python train.py --num_hidden_layers=13 --hidden_size=224 --n_experts=256 --experts_per_token=6 --d_expert=32 --d_shared_expert=64 --hidden_act="gelu" --moe_layers=[1, 2, 3, 4, 5, 6, 7, 8, 9, 10, 11, 12] --router_score="softmax" --normalize_top_k=false --routed_scale=6.53 --balance_loss=0.00303 --balance_bias=false --router_z_loss=0.001 --router_bias=true --init_std_router=0.0259 --lr_router=0.00106 --vocab_size=32768 --norm="layernorm" --norm_eps=1e-05 --tie_word_embeddings="early" --optimizer="adamw" --learning_rate=0.00144 --beta1=0.9 --beta2=0.95 --max_grad_norm=1.0 --batch_tokens=65536 --max_seq_len=1024 --train_tokens=508800000 --max_steps=7764 --dataset="wikipedia_en"
Below are experts of layer 9 (counted from 0) of a mixture-of-experts language model. Rows are named router (the router's row for the expert), up (a neuron's input weights, with its number) and show model dimensions 0-223. Each number is 128 + 32 x the weight over its row's rms, rounded and kept within 0 to 255. Numbers have three digits each.
After each expert's rows: a language model's description of what the expert responds to. This comes from a sample of Wikipedia text that the model never trained on.

# expert 43
router:143111119165139129158145112122184158132135158142099122175132156054148101122108114099162121145152118163174150188127115156163133134127133145091099117153153100078128142136081159120107132120125091074207092106098125093130143092079091123100089142059132125163089126086100164141138243148149106090177132116086143150101119171098126095080106102116192106133129116053140157155172108165135122104094161090081154184087149142097150135113119138161148137079120075140130101154095078146089078196139113133161170119151189191093135115173154113129099072135170099080141099135115073168172096115138104146132091130172194136127176114131116070088141120156133136106102111099159080081098082110185198143137
up1:055203132143112108120163167108143116121100171139129140115081123096163142110159090104029117146156143157146148145159146110171154184158159132088156174096089203123094115137108167105146113145125082123089129044173139105186130053199110170180162124134088132098151120093112100102111127148145135118188125053123143139170119192104187174103102122141183151165144159122135111086079108152097149133154088123144152132171114124071097132109048175107153150156104097108094149145146107068073209067149139198098141081156156158160136110120112160097113122153139122104123073114096145062099135136136148134144129140109106136150116163121093160133121148155131131096130116136089160118142154104092101079104
up2:158140101097149131129154145097125147113083100103139123122061167112129098185082089110143121133149072116122215131060109090146123099101165119197166115104110129159153107118117172149165107130154118120066125136154139170111080138100167117188128149148129138126207144101126137151160127104040141058133125144153124121124117114125145170129096153113115165136119153132107102088124101154138172209108156141024147134213081135127143132090103113167166113192109131117135121107149075113131057145068133122097100126093121148160138146154109161166125221168074102077116151136167117048123157142110111166094151124093177112156123121096135147116146168165091126104140134049080142153128119128193146112093
What it handles: Percent signs and units. The unit right after a number, mostly %, but also million, billion, percent, mm, acres, feet, in statistics and election tables.

# expert 18
router:129128108139092106140131130123166142161119186131122128146108156104151123151089154052181126106175166113165122138073167118156113190140162083110089143143105075068086119112151128130108146073152130161146126073087157122201056104128086138139110110140071154162049123129143131156053111125154134136093106088159140170130080162127104105102129138148120154154174063158121157126171141142151139113077196112138113141096112115122151145045165147185172107123098155107180144143068111167050081147102144116126100142124135171091126108151134136170099148115136155114129110149061096144147133236096120148092161090148125102107147097169087115124115141073149141108122134117146108149067130117207203158114
up20:177178096154183149136129127172094129120110155137116133133096131172187127111175143111132174141148088136137117135121161087130148149143145145170079130124092161131084158149106157124065117118129150122099067101125141103168094124052089126098126208136112116082080148124120208065120137141129127159124142146144164138068139082073158126118125074145108207106101144126146114098148113136169133130188199097126068116169122098136119056062140072112169116128098123146132149108110111122174149125153118130152163104072156111083129123088102136103130177087115173138224094119091099167089146147123175133105075146109102116119160090188145167147101167106144141147212095127120079109110121075171058139092
up21:137176128121119114146112113154127175193137109122101088145178128129105136085109073084090157127132112101123144087090176142180129146158130145113049070095111108119114130145142140187133127128085159141109160070191163111114087133091071131117105070109095112122096150151126149116081114137116116161131155159103140144133127097166130141126184124139112230089150072128137127147184130109154130121131144179119103122162160107139106070076175148127152167082110155173147113156051112146160143106140112165169133146165156112117126112135077130096148133116091081084183173013060096123148114128142171180093098152182111138109157153184096116149131086181173069159162157138105096155094118144201120134085
What it handles: European place-name fragments. Word pieces inside French, German and Nordic place and personal names, such as Templeuve-en-Pévèle, Saône-et-Loire, Bundesautobahn.

# expert 37
router:167093067183111119075127187079113149125158148160066139141104164114147073151162135063154112084107138133173117143126129138172154139081124170117113177136117121071134133117081119124157166095118115083154146094117133108138147109145123128133090120080112163140113123118075143165122125115133125103201084107146102165123100122120101135093101137166169120163152130084167193190190130125124086110066206099175095179070109075135110101091159159187103123124111112138160126159137118167033113132165104146143144182105170144146126119151178100163056114157136172086117104157136119177134136118136136203123136161139205121077136111116108098107124109127136114105106169128168056092109124117145182216118
up0:147122043084138139144165150116133157096194164111142122084189113118143085108108157063074141151096085089164199094195096100150109141166119107196080145165187132133073132128074113129134148113162127111119099084146118158104156139126135186114094112119194069121132132130111149143163164140180111124180161100082147122102143141108133115131114146117125119127144114054164222129133165112183147152170090137138193119116158131097089111120129106135110155131158106171120096191124164143093140112088130134168082107130128177129147077150106188012126101151127089111122076100095190076118189139117107136130081105108129167109128150131086128125133106122138126145164061137102121072099132159112156126117
up1:119140176204107132072161122162129120162166147134131155039094123167140128075148152146112114115101144118112107118167116122193129152110128147119091147107115169154146143107068130152138149093102120176125155210135090160129078051091154091102142098176182185149124150139127070128137167148122052161096132136126101104122146121174150030160178153072207192089152154130144096147080123181130110130157067069140109119150115167079128126158137096087117159144114099166120131159146167167107131117130144052106083107151086127163158159112181119099100069130151122092107179114105106100129113113134109131076175133130159113094189184107106131065111130145129121089152173112100119157130109108130108119094
What it handles: Years in biographies. Year numbers in birth–death ranges, office terms and born notes, often split like 17-12 or 15-47, e.g. (1 April 1763 – 1834).

# expert 46
router:165084111130121166125147186118144133133110159142046057154076120078135098132132188109127111149110182148135187142095157181133101108093132136123083162197156105144144145066115122163088137113115091079113131107102153147157145128165115131098129166100075123178099171100134169173076177138155099127182094123172187139117112129076117147131104121230168109088111138059116161152157155096171076111111162096138068163134125112109132127100099106162150052099094130154187096139067094160068113167162137097128177146130143146125095173127156137122134088056107159111157107116152091131144140117110164152136133150113135153106157102119075124111069180095161083123082151196139123102102088086139143123139
up0:126170060130104148083097141139091101169097123106159182120073085144133127095159198088126139100132141199147086136144160142146111124122148116096102135156138136149173152103142133126106161098125127102095107132116105134162145129156132195126135181153173202137079079074153147114137163129116167156113133099174117087046134107107134144093113175227125194134106110156112116185092122126150079168151119142133090133134161112155134090052141145187082088168085111107133078151077076123102129137138138175115172120126088161059145120098139130199132091109157123136161071113126117174116077068153136103110164150087105109150121175125145087170146095143135138143110140081135124100075090185135091188073
up1:161161126113077123146113049102172157144119132103128166147121117129169143134150117159155179089113114134181173095092049079059150138146135164144106072151129215099163167038124101088064155113151165067105086148123135079164134121129156154116150155147176112099098139139130159142140121139102158136129123111127115080122150122157141132115134135095141094111130152110101131145158105112134084165158169176087124082161146197120180147164141078159152150126104113090191144146171183083101142101161149108133166093091166160154132181104139112098111097164131109131109104101184088098090146119131134127199134134107132141134133079124158177145037141116100064166086092105082111111100070096158210134112
What it handles: Latinate word prefixes. Opening pieces of multi-part Latinate words, such as ex-emption, Ex-ecutives, Res-ponsibility, conv-icts, imp-ersonate, plus verbs like decided and agreed.

# expert 16
router:135140097172112126073143165115126114121178148136074120164107155133118154104108177148138104128113111102113122149130134143132181121124130158106090138131117112083135206121011161148070160114184139109162128114159147166165105098109048130116101162130145141143115117116128137112126143103140099123168100113185130149089072169153126130095149124177152130215161102123199182185111166115132105096063165115120116234133091144062118143102117141143101125100144072148145098161144119120141113120152136107151127166138097165149094164159141083144090106140130160116150092147109160170162130151140108091052088090183158083102160132211075109087123085115176121103040162164149098098152097104160152137131
up1:152056140180138162134190141180077145134205139115100115175179155174106112137156136177192083110104120119131121093146140138117125136158081147138086127115070094142154155113058185084060179129150122148137130097130121123106131128187032103117127172124129156176128135106092165146130134116132173117104096107099125136106099121136137081076136055126092110198102075100151146143114155169150138135099148136175083191150122158084115122153164135127108116115147115094106119155115167153120135095141152123111124143130075167069108180104164091123079166123144115141103093135068154179140082127143125088068152048117113056115098106142121194158119123103145114148073128172120108097087135203156133161137
up2:173101096171128124147224131094105163138130153144099095135145124137135170127138133161145164139101132122133112138144104176113164140207013109109095123133104099135148202122126121078110107100150135139108149117138147130151119160167081129128112156152198174128119125143143190101155115102124151136119070112136123153154090133099109108050156064172124123179122064104112150160149107139155084144096193111123120192118107156123123150116116163152149133141122140073134132138113146144159156103110113126124088136061101156105091182149100109077139175146094122196136079143048146107110106074130121102136113090173069119165168094181068205128156098109201103084160156150088143093142084139170110181108
What it handles: Country and position codes. Uppercase abbreviations in tables and sports results, chiefly three-letter country codes like ITA, ENG, CAN, plus player positions and acronyms.

# expert 44
router:155130087177073200140168144092154169150111155154060083134088162106142133174148165102126104093183133137132130152118170125162158124129153114115101174180110098059082135104158182159148148133113089101159128121120140164144091107117120121129093109131094155106111145119078143155095155116142106154128116077192122131112137123078135105163093142167144116187133075149137153141126159113132140143110141113100119202088117124094101125119162147179176079102092103132183150183062089152101113123143116074165116158110134151150102127140127109190137061113129105073132129146105102160181116138050154156083163136168136049103142139152056096103068187072146111085102177133135098140085135113147200196174
up0:146123091083129095188079073106071091139109143146125133108086073124107095105149129094136126173047153092121119146125126092139115127101107086198120156169138155130135103148115071095122111189128184141128153113145149109174131146167170176186115133144113114122171154165105128126164108155099138115125133130059092140098156137104120150148126175098127118076130108106122113121159093088103183179095185158190114070187100147194117088121185096133101155119132123096088126079119104108110115191068106113133081081209151140090140088099167147102130202057141131105138126173180160143124185090128140157186104113089183159164148155125154134158177085184096164140152147133141119146076147125121106099125
up1:138131103155116182136144144112066165123067076153142072153117085114112119119148138099126106095105136147088130112143124189129184127103082189111187077205112123122123158111121129102119121169130111088149148108163067138149115129171123152155131149138076193135144140188147171152091119123163163179063134036134112148149150070125150073170127106154091083027132096113087123136129112140152119171121150155118132139133068162133122138138117134182117162158090133118166152107117071118099102120112109098191129115122153116133162135116136114090120163110094160123133168163160091209213099072063123197117100103103143131177127094083094153105093122084145160179086126087122110106157127163097116171137
What it handles: Common first names. Given names of people, especially common English ones after King, Queen, by or and, e.g. John, George, William, Mary.

# expert 62
router:133148110156104159106179123095168158138150168133075102134113142086132134161130157123177141106099133144113130119155100173148159150123142122121123174177126096075104166101094198165100124078154120110121088094145133121138075123128138102118133107126113147118051124116084150117115154070110105166154095112194119111110084151154130123096108097207150108177139093159140195165095128096206091092085186089087110167047097136090143120156127117173153059144115124115153166171122092117094082111184125091129116130085126181112118144126148101171096123144114187106117098150092119130141117156135173136085126102159129118103185117164076099096072146133123086126079167167142099156101128061150244182174
up0:147118057161132159129148105058093119185189111161101117111125145140091123173074132139138117128083208147125117128120165132120096140126140069091158125131117140071075147161192212112143107073114171146112092133156114142100090134107089113141158134100145137104157146137114168114153177070124111156111135131175099075179105129152098134093099137169110074221144092155127114122138103082147171111136116094068127159088119132082105115141101147101149107111166183148100154132114074163105166115164137141140142148104142098120157158131114131152174124106132109159095108190115127097146094149046162101075084125168098089169134085186109145090147120152102136169123128049139154171056187090138198130103
up1:099137131153140147088100128153151123142118105147116081136088089109104145108158098163099071092124091118087134126137168150169126103141088178158126101127124114205150138166098110006106141142198133098141171088180141119166168149153137116129133154133075147126099127112150165188150053123117185161119130107053109174132123121084146131178108148125101127146123091124130059122148127129092157135127139159109119161135130150131125103146145103136116172133143090161123153056126112137104182097127127184159157134173095151143148148092149116105125122110108172082208093156150185123123132048122144131093107175076121139132150169135104145110102029132132029129100114133150162093216106166138072143180
What it handles: Surname first pieces. Ordinary English words used as the first piece of surnames or proper names after a first name, e.g. Goodridge, Beston, Golden, Long.

# expert 40
router:139090062183126128084162121078148181181154182163103119169100172083092112105149139111161100089098138106141119140145174104137126104084155114100092126129090111104075135137052167151105143089200113091155133101128114164155104099093071123085103165117085154128132129116122131173078119121102073157196116125143148194130108116105150073131088077128172148140098132099180135188151163131146131067089137071086102132136110104146152124116181119165169162104162103134137147137112112158089130112154134105171136151140213117122075092140158080175035080119117136068115132169084070118138100114122150148085155086136139090089163153165125110112160178047149114088164114124137093099095143111153146133129
up1:182059109090099129098132113117172143160153151153131108216123106142134144120140117141142054118130142112187127131133147183096123130151157143150158092106127124113096125111153219116053145135145106163190105174110145142135156085066106101097168152156176102160140075094094114096049079138113138139119144113151168089088163171083090091133097128136156112151086155169181106127075110094107153125073121093118126185108109168090151117084165138131163128108137092119167126133118125204089125097159147103131179173141177128175124134208134089149125092083125081112112161160138082111142133185156114142112160083129112084124187134117126078094130114063120133094086205087154123095126167150144166107111
up2:143112094102111086143184135131147176139132150140150135118111195090156118107087116130111082142133125141139142089133179098100140143130113079159064144093128115124127113122089142170144127107133159142154133183121114133094117149167094125128116089181112148090148128131146108045101182142112134139144111112083158148132146175105143050123095152081046156074140137103127168086153141171145128134137165076102155123181072199146119103095168141080178130094170072174099133079108121134168116113117157130185156185167108139118173112096126185109098043105090081090092095180096188116147124138095169126139185085142082126098142131085053129141143136143167115138114126162158133216136165048164107132137
What it handles: CJK and non-Latin script bytes. Byte pieces of Chinese, Japanese, Thai, Arabic and Cyrillic text inside English articles, such as ノ, 李, 野, Thai letters.

# expert 6
router:100099145137107131097112146127148151145153191146128064163124142079136129118092158103130128096106168137150137127112123168152142187115125133121104179136102161057136157101089134138104170124178087114198100084116125059196078130136122134100113102129117141112112119147136117185109156124104123094176087112156178105102125187124106076136148094186207141150131130123143143121149162111160158095029182110122123149128078116103099086120209120181123085131139084119144121157138080106090062157120129072118143167137156177162134103099137104186124115089089148139095147191095126140155120179113132156079151077098100141084112106162097133120065104141186094121075100156158115140119147100150226170182
up0:148092178116102108200113139142078080124107167144159080155109130086118154125124193168163109180176132143093124169162205120100101128145089110136104074092157124056091127178162099149143128171157130109145157076155156112212156146110107176152118137136107096119099115145192102104098123165106128108099138121095141075149111164163129155144174109210141090142077101133139121118182087116152168054078074121115054174111109132134155126156109129117141142164062137124110103119132164135101122192155134131140105163129082130116053166119124155129139193143143105088121094159120134127114064129162101159090151089126126139128117067143105125149089107119140143082132078134133146140158181104151237131113
up1:160190125100091196106125122111109137128142126105075069177121135129076131168041094185133128157134055162081143102143134128124138102155195123136106151167165116148184155103115129094144122119121122182089122122147139099025103155156117137136164106051169117136217124079126120132131136138112137117135171125134173128163117125104136106147082121206147144140131128139140149099119137155090154150090172165184132101158133096111094118167144155164146107122104130175146128149127087093115146070116088165118109158088077187176155101136148011120138092117143104138117130144138113122216136114153156115111120125127113097102125208166097191118149128157121140168113072090165128097108119084194122097142
What it handles: Titles and honours. Capitalized title, rank and honour words in names, lists and tables, such as Cross, Queen, Lieutenant, President, Commander, Grand Cross.

# expert 27
router:128119127128106134136134134153189155196178134117115123149114133123145126166140179123130120064177161125140109146134150191124158168094108071150091162151103085107106159129020155159095211122168094143133071090082164105184103075109103143095087169094159122104048202113110118133092110089139117147143075111149161187112100172157143137061139078155121156161131095117177164139162174146139133082080140145088077142085118106139170102134143139157128061108147077116161090162149091157146089158134134092129103189110145150132117153164173057139061148107168142152146131119107085153161112150114148121115120047113168112112148127185137095140108158087180143157117108114130108116102117088137144146137
up0:151176108105130140128084137121144130170063159113102117105200120120093103146115135123126174123173174116194108154140093052111098197070124114135117166172171108109194088093140148070122104135060099170123160113122104122167133213073125141180143140093127095157103095122101124142171101132150081109205126102162109136142112136138124106097114149188146138168113143109149150123085129102123110158147156161214187133161139139157095118152117200132158100158118118104160120137098044152144152097150143115125098181102114096124110130119177144116125163128073135148113092137171105094138171129059142117099135159145102147104114135061087119149170128142120136126129142093111150060056171209110161105064
up1:105138165062114105142171145084154098123132090126169129123122114117170090160132158091098112111132139150182155115112133073127122174095121145076150101061160166134085151143158129130115133112127080119088122151213088128209083157139128078191092093136118160112112144155138132096143146172136158115151088140192110179151170198116146109194117130115095155126086112071161074093121120131112128146111138196121082102088101115149117163063097155114138161124147076142125073094117106237156124128125024059137140102167150145142180110141151133147127132141097120105190111160150140097151154153066194122156162136120114141134128139108110094133140145212130119086123180110172148160123146145106109157122
What it handles: Table cell pipes. Pipe separators in wiki tables, especially the one after a team, club or player name before the numbers in standings and stats rows.

# expert 32
router:184122140151071142065181138119136147142125152139075118195097192112187126137166119061137100099124131177172162124086141144181192144102157077088113162152115098147066173097123140176097139126146117112118138115060124045173160070150113081119080130086091131131136118117093225153134120154168147120162127119170156140099110173122099105103095113113153117099150154067161150151170146162175088146097129089096123131091131102089190163118149153188137145096129139114164136162156088156075153099175095105146116114130161175115104119157127102115104111122161155093157110107098069181177115127128146152107147135131160089142131127112070091154116145101120118084102153160144100085140078058165178146181
up0:176136183071120137165117087098117126160158126146134082160140177080177158161103152128111110166153129123120144136103139134179132113077101102155072136104135145125119164094181072129116115151104135208130141101072113078118143133057107144110066115075165104154115169138153150152139110138102133032065124152124133089134141141133112104132170175095138164115076109014166077122086124135116139095171094163171167108090166110118164138108135071120107107130129127069157127162118153197149108110106064093188098129129107129150148122138135134173163173093127137087158154129128108152137174143076168095161120144160124168151189143070134156109095100122102108061126193132135158168152082167129121181134
up1:183069060124087131153153084104121159122129158186098109151134150079187111163156096070099135151185139152149142149161125085178178140128092105168115084144129110131096107106149093121149109145120125142134141087046098085098165149112121201123077107076136140146100142146087162116112166122092159087143095125114087150148143105116067145128102156102129110142110135043149097127073125110124117140156100172173143105129128049167145122105153145116170107175128145154194163167098134113084158131098137087146112097138129135135170153119165124141156167166143119055116083126186101150134173158151143132142103140063158171152175144103127168115090189100116150141193205139141069075064112109156067143127
What it handles: Quantity words and round numbers. Counting words and round numbers before a noun in prose, e.g. three weeks, several, few, some 80 mi, 20th-century.

# expert 4
router:127105070130108203103107156149162120121159147169073133179117093124166085112114143090130110080150156138137149129098113150136145178126131137095137112183119130121105108102087171134081176111158091091176113082069157084200075116074119127128129147118117147141054209123127154177122111090159125088085095138135189107112085123137130136130098095134126126111149069110167151167159164114112119146088137134120050139097115092149197147085124154129103144101072106152145133166134120117061103184112145110130139152093143164109068142140180149134096113067196175132144076166121115144134080173142148153074151106131172075129124127165138131087066200045155113137132192166188133113129126145145133129111
up0:133103059196111122052103087103129118121127174127098125156100204156069133141100101160131129129173075114102169130086112109166082130150096165149124096187160155125103137133152129107132174182080142114113116098163124137137110130100145144105156151162176161145051130172122142150130140096176138166121118131122147063120142051120140159134137132175137121149104064075099109119065110103102102126105149159134072151071118180104143090125148152135143080111072170076159073132105120145131123037130145119138144103100200086178097081156105153128118131123142178164177143149153129164124149183114125167167098159124165080173133130154123140111141141062174117056178130127160155079132159123190153158139
up1:135125129086097207141108084111115140113117145120158102147134030116121136149086171141105113209123099146105176134160132207123124131108149109113094112085171165134170143135154122095138119133105140106134106122128108108103105157144117170109132097154182126093119159185150137145115139138146168086123107118106119084168138077129134153127111125175139105142142131096137123118158090142104154148118171144164129163090168084127162143128174111134114145106085200174172128094126161110108095044107170149117058128165105175147129110194123136119133133118154061103101080212136125147114153168109199150103170111092130022146139133139089142180133051069047159177189066162130089102125107130135162125131
What it handles: Date and range prepositions. Prepositions and dashes before dates or year ranges in sports-career and timeline text, such as on July, in the third round, 2024–25, until.

# expert 63
router:148053091151158147096160180101149166161136109129130156147070136063164128145093109088129073114144141115171172183090175139154146129113170129079115192166086091090101157117102130161122144099150100114155064109105201139132119093131117113084095144099096142202078171120119181150100162108156098105158155093171167175122106119106110061114082121152180085138145098126148127129132143144198104103092181098106110128085095111136142119067158127169136108106140108148148106157085087132096073136178097118220133150137159168111092183143134104173098077126131185096146131170103091177178124135102131138079122128162132125108179145152084051090074176113125119104104142148174116138151106122125154128127
up1:147131090145114110119194087199165149144106131120097113092149187124111124140202121118130099143136108129064126090217148148118154121112144121156159136140158072124081090129159124155143145096167094159109078113137121129108115165116092131181186114156160093088187056137050136126111140112114130145151130175078086158110152139133137211106121166167063126173075136204129151150160158146076156197165113098143176107156113104101114130166147113149122115149135131075156099134146052133124166128111126111129149089125149155128153073137062118125102159168133144135128125102123147082135159117128096098154110115179095136117141179126171103141097176043099200171204084108122096134126149111133138073121
up2:111125101147145083177166146140130112071123119084139128035149169118103110168164089109067136120089189144145164086141159082150103166063122100194097145146099105096075165095139122230128177069137149115128132130128122124107166129178104113103150124164178122211089169163115194118112124153116139149161142106083123111102156112127083091137108124138099131140167124152134119158146135106156085087123085144119086145114085097098142128091132092144095117174091160158164103124094080191135180126139146113108168117124108106123086130157104162096103144069115097145115120098140105088081099191151125135183147110116083165157156101177064132164061143084153085187145135165062134139164156146127144078151
What it handles: Inside quoted titles. Tokens inside double quotes, usually song titles, names or glossed words, often just before the closing quote: "Heaven on Earth", "Toys R Us", "live".

# expert 11
router:167121093180139162102156124093115150167111116186077071130121135098141100145098109118151127071131121155133122162088126152178123147122152087150108125185089095109117165095141150137113120128174086075177108087104152046155135131084116165098095171095075147149148154107107133190122148090165085111143113118111157132110110140099151119114108143139150048133186078075165158159172154217177130141057130105127063131141088111099162165085118162106136147079111140158155135174125148127108130166127105119186142143092154166099104116146203146143117088072179149094166066166107093136138091156082183202091167123132171099111123087124130113148113132107186049135124148109176100124126086110137153155145
up0:120156063120138093169178141168149164121121101103104207093155135129103115085119145162135149136128068126157127156138209060147158075175208133176110067188116099126091098149115147154150120080118149165122113159110127135108148128134126091140123150090108164100119171045122100159107155155111135109151186137082160172119118224144121116137154102119109185112106147146124160136084219087119139090143127104105157082161116119167158117156134100125154101160164134151103141081175108127175114084097173127107205133138121167165058209124081145137142109133111097084115110121162167161147125089162139144147148130099087115104120157150159137065097142182164096118144140105078087116150145108124100093080
up1:080082147101113158127163139122148158156118127122155131127150125105148115090176129114150125070026121121131092104079105141132156122170161153091135109176107138125145113125142109098143120163123162188064178144132097133106120118120131158126082082151157076147134072156138152109169117147141088123179093130157107157148136115141152126118144164108117172113109143137122174114069105153169116108144108112197217124136108122123128142144125151139084119081165118165058163173092140133161122162145133115172065057157083085121164177186108125134120091120059167136230221062067119091157167107138040077159108102165089117084135125147144138137105103180129185132148104118103132143129107121113135083131
What it handles: Prepositions after predicates. Prepositions following verbs or nouns that govern them, chiefly "of", "in", "at", "about", "during", as in died of, accused of, caused around.

# expert 1
router:177089079192059145124168174114131142156125197147099151123110136129108109169131173108195078068149151177157111138125149111187150178139157095126074129131133080092093125144149120129139186116123131123128064056126111135111110101102103135075099125139155189191104145146038134125087143110146106132100092105128133143132112151123139137152084070196120093178188074126168174135155141137158106086108151072123097161075152122116122112106127165177162132136085121152164122197087111159094094150150113122131128119106159130102074119163141093121091166128172128115131116166117038169149102162088141116092148104175138088058136097150096154132086170125160153127116092134139062105118134116142171190111
up1:095070102146149059138166116057135075074125127138131093130132105138125142127164133135117176178152089153094159087139142088141134101125129175103139116161133116170149113160141146071147130114129136124123113153069157100118157119194039134126182133151118138154116051089181132117091103116139127139150199138168102069098116112097105152123176092141148102137057161183093192099115141105127192133096128146131116126116109059116108177106138091214117152135145132116162137124167131098097120079079134114149133143170080093159162145142119150139123131103103111109139109155148193164069142127158071127246136138140123153198084156178095097113101167127139158106111182075115123146093155144146187121119
up2:167090146042158109081085086122151160107098180186118130088162133097085155129111103102138122061106081126111103161147121139098109159174142030177138095119121107121148159145126112137144120122148124151099130149121095117123153089158145159183111126112160188124116093166124105135185190130097090152115165103128151128119100061030146074135140149123150186125129106091111105111147132140173151135134162154154161109185119134119133128133127146115153130159149124103135106178097100144099118109126108164104104117096112103124132167105132154153138123099128127168199173165095050124132220090100116165221114175206172095174121124079134086155207096144159134112131133124051138143128077161133099126113
What it handles: Slavic/Germanic surname endings. Final pieces of foreign surnames in lists and tables, such as -ová, -ić, -owski, -berg, -sson, plus the parenthesis before birth years.

# expert 59
router:104105064139094135175122151110216148198186161114129145146139141142120060153084169083106142078209146162141144147112145134155144168133176122109149159151128119129114133106161143123079126137130113113147058083116170154155097112107110121081062162100117171133110159097056158143119106126155098149124103114113115188115106192162131112064103116185121122124193056145099183145131183109131134116062160115123062135104174084091126129081142163143124130102093100119179089149090125141081087139126140146144139166088138147090090123146205146151099147131169119106142083155102105157164110211106171137114159114175137078075158080165140121113109143109132134129110159105200092074110130147121138143144
up0:107138108113034137112150133146138180151129171138091171126123114119109147137127070087179147123115146124107099099134095109090133156097107112180141174111165169111078135094105174150121139153120100171125167104145117125140143083138167167156135028094111141117158091090143101168089120105166167053110150088133192148130101197067101103162125132121134104106141134183173154141113114102117126158193097155184121099106162045129140204161120177135112155192146136153112126219138070104116128085143104137104081137110078104175205117151126110144140148118105091097143191150102123155130115115114151121152164158082136163104167155146161124134110161093050139117103126061087118123097144096140100145172
up1:134128179199204057138089134138171090131145134115181123142123136133116169081142099104138123134107143122080122085117189095195107116135168101062160122162103106156115116084144099076109127144149145137099106114158096201038149107218153117137085110152093139133147171144097157116063105083109088138137046135087094078165086077109127129184106139082129112164168105183128067125106125091149116093141213127141180171132152172131110059115122104175154145129119107111198116120111131165082107132110150176131125090149176124121158112131118153132125139151142138128110139134133072123135161122149079080114137122135117151134125140145113184114149085179147166135175120087130086166136104117116180126067
What it handles: Origin prepositions and places. The word "from" and other prepositions introducing a person's hometown or origin in biographies, plus Slavic place-name endings like -insky, -á.

# expert 10
router:135131060144085134104106126089147156153156185172136079161203124067156122152108094142164098118155136134163121133117091149110144161128171114114077139184106105063130087098126139119086122101146136110127108065152106132152125083115125171109000127111109107138117161108106155144143102128154129102110099097148165117151103141115152124121149152164140121184147082133179144154172131122103113088061211145148124170111167151123090090134135169159137164105112089138152086115072056193097126136169097099171145195143132114166131113140163093152086062104095128085093102176088070116175105159068144133105138082173150126086151117142092133122149141146108128066108145111172129169129095129150207139174
up0:135070128140091170102143136142139142119119110159136111083114107052128199122087125143062084127109184211108144078119129098136119149164100080147107145141110147130147084136142115121146140121123180135103075071107141116163045182129102147164132120188196164030114186138118184117150076128096159159072109118100173153150113142165133140175124181212111146171114096137124147109141116137143168164098189129152089127135116134173104096139133108121116126133117125137155115111133098179094125119177115126204097085110149152063129117117097082097133138127100110125126115164139078069217120109058177143119216112133134117100130127151108187145083140117122108093139121082133127156104149125149173143138
up1:123091151103080154137164137113128150131115076150124091112145169124130113120105113128096145123113126231126153106164140129153155136109130129124082098151097142124131100114144140118114148145162158118118088149118161127156111142106063153123145103149093172088123181128059137134156087167138172122087101137150161113140134129134145098153158166162115156193152094159147177140113121153141140115171197169133121193141121127160149157138107124145087140122095089140177049124161094190092145059170097105196113132083122104092117163123106073089033101083133107105158073127065079099152125114092141117121195114156159138080147098135113101145085135103131126064165136064120109124060144162193247134102
What it handles: Mid-word name endings. Middle or final word pieces of proper names, Latin species names and technical terms, such as La-ver, pallid-us, seroton-in, Théâ-tre.

# expert 25
router:130092058158134136122146146070111122125136167099139048157143105126186109126098198084171123101197100128139149182098144138151153149097137072138113130160077124111144134143078159136135130110137073094168115121151161089128103124053108102170107172099118160125122141120100157159124106093136115082139097141126136232098059138099096143094111144153147111147120097048158170186219142144153118116097119116117112121101138109138096156122142120137194126129061136107154138131073121124106101157107112102179141142139170126126124150147167087171094114114146198121175095207138092136123055097123104164114158072150203140131098036137139089132114112103128110094137148122160153110144077112172153157163
up0:158129130130137094105187097099158149143111137110098079152130163112123110140092115133131146146085091146131164174132163109206173075173125138161172124146070088133154099099132141150163122114159145118120237143091109207129164061090153169133109129085066089144160115152138172088142145124149144103149122114096184100081195124073093096077087097111165132126128088112129106156047096164103107151180128158145199106155122141128105122102092119135177109117109161137076152103112016120092135138132121155137119114128140171103170127085129125158126058156117130136122090154140172148088138107155153142154108145150172154132129128056103136159194168169097180102136106101071149100103101112174094128136
up1:067159111083108086160080101098141159104161084178142134144209186109139147170124184103095159102126104148135062127081091091118152135112189108131177137115119160121091134135137133118102128117187159115137139096151163120156170154077152130157133210045160123097103150116068082186121117138137131124137100127189105198134127169157074151123106148096064171139181114074110170111128164189126142168117118232084110126153095116138122102109112200110095141166112095129110126108150123085133149113135138038127120164105115080091111122120123119169078132142166090143184111097147126099139140106102106172125097099114126148111085082131150165179104172093134100134124131120116140145093094155102096182101
What it handles: Time-period nouns and of. Nouns naming eras or seasons and the following of, such as century, season, period, War of 1919, summer of 1906, 1920s.

# expert 9
router:150143135106122110129147170149150162198167197156130087181150170073148100162091103090147102119187094153146121195103148132132141156143142060118108154197134059050121130114066135187110186085186075133149030089107115132146086064118122094121086173081136136088104138148091092136090107107166092078178107097191161170107106151149130140123129099151119093175151081134159140152146177170119109086066167130121099145098136068084121157121138184174159157106117108123122124142157099163134073129162131103154190167162153108097098136199146094158084109108149140112160121132138075129143137116134104115129113075154187125089165122126127094123140124141150129112127118120125132108122081132149161099129
up1:137144116150161141193092152143164122158169165067157161046145133148095099171130146112191124165185099100094136121142148095132119219105055060178082151146122104138155151145110101122152156154075127131172175154137112135071113155126127169106099086115147141123100125162137111081150166135136148101088143083070057069140104127143130154127136216126148156111126080102173181144141078110071090082099079188162131135100147110129099096128103090088116163122120077155136123200131115147128128107131124095174079138124131092185129094123176121124081161172098115150131116138166111129084150117143124089130128111170122129125107114110099185162139150136128149145153099094131158067049143160123128159047
up2:100179119101113155183132141112136126075088018174125100159103130160169139211163117068154162083131093123141118131138088117119185156104127135165143142106135121116199140102125118089156118134157128090072121096146090078155103069090140146142076149162101150119176119115176116153156066156150126098195159126166118114100119123107065137164157132174136159109169137084116061109080169098152091191169141115099148119180113145112109116037092181183167102080110118131161118110131094088138133169165131100134132150088098112127133106139165123180108164185097106116113131092158134044186105141086127130115147131074149163140118129126195161114089155123113132106160138106094154161115104128137145116072
What it handles: Title-ending tokens. Last token of an article title or quoted name, often a closing quote or parenthesis or =, before is/was: station, Album, "Sweat / Answer".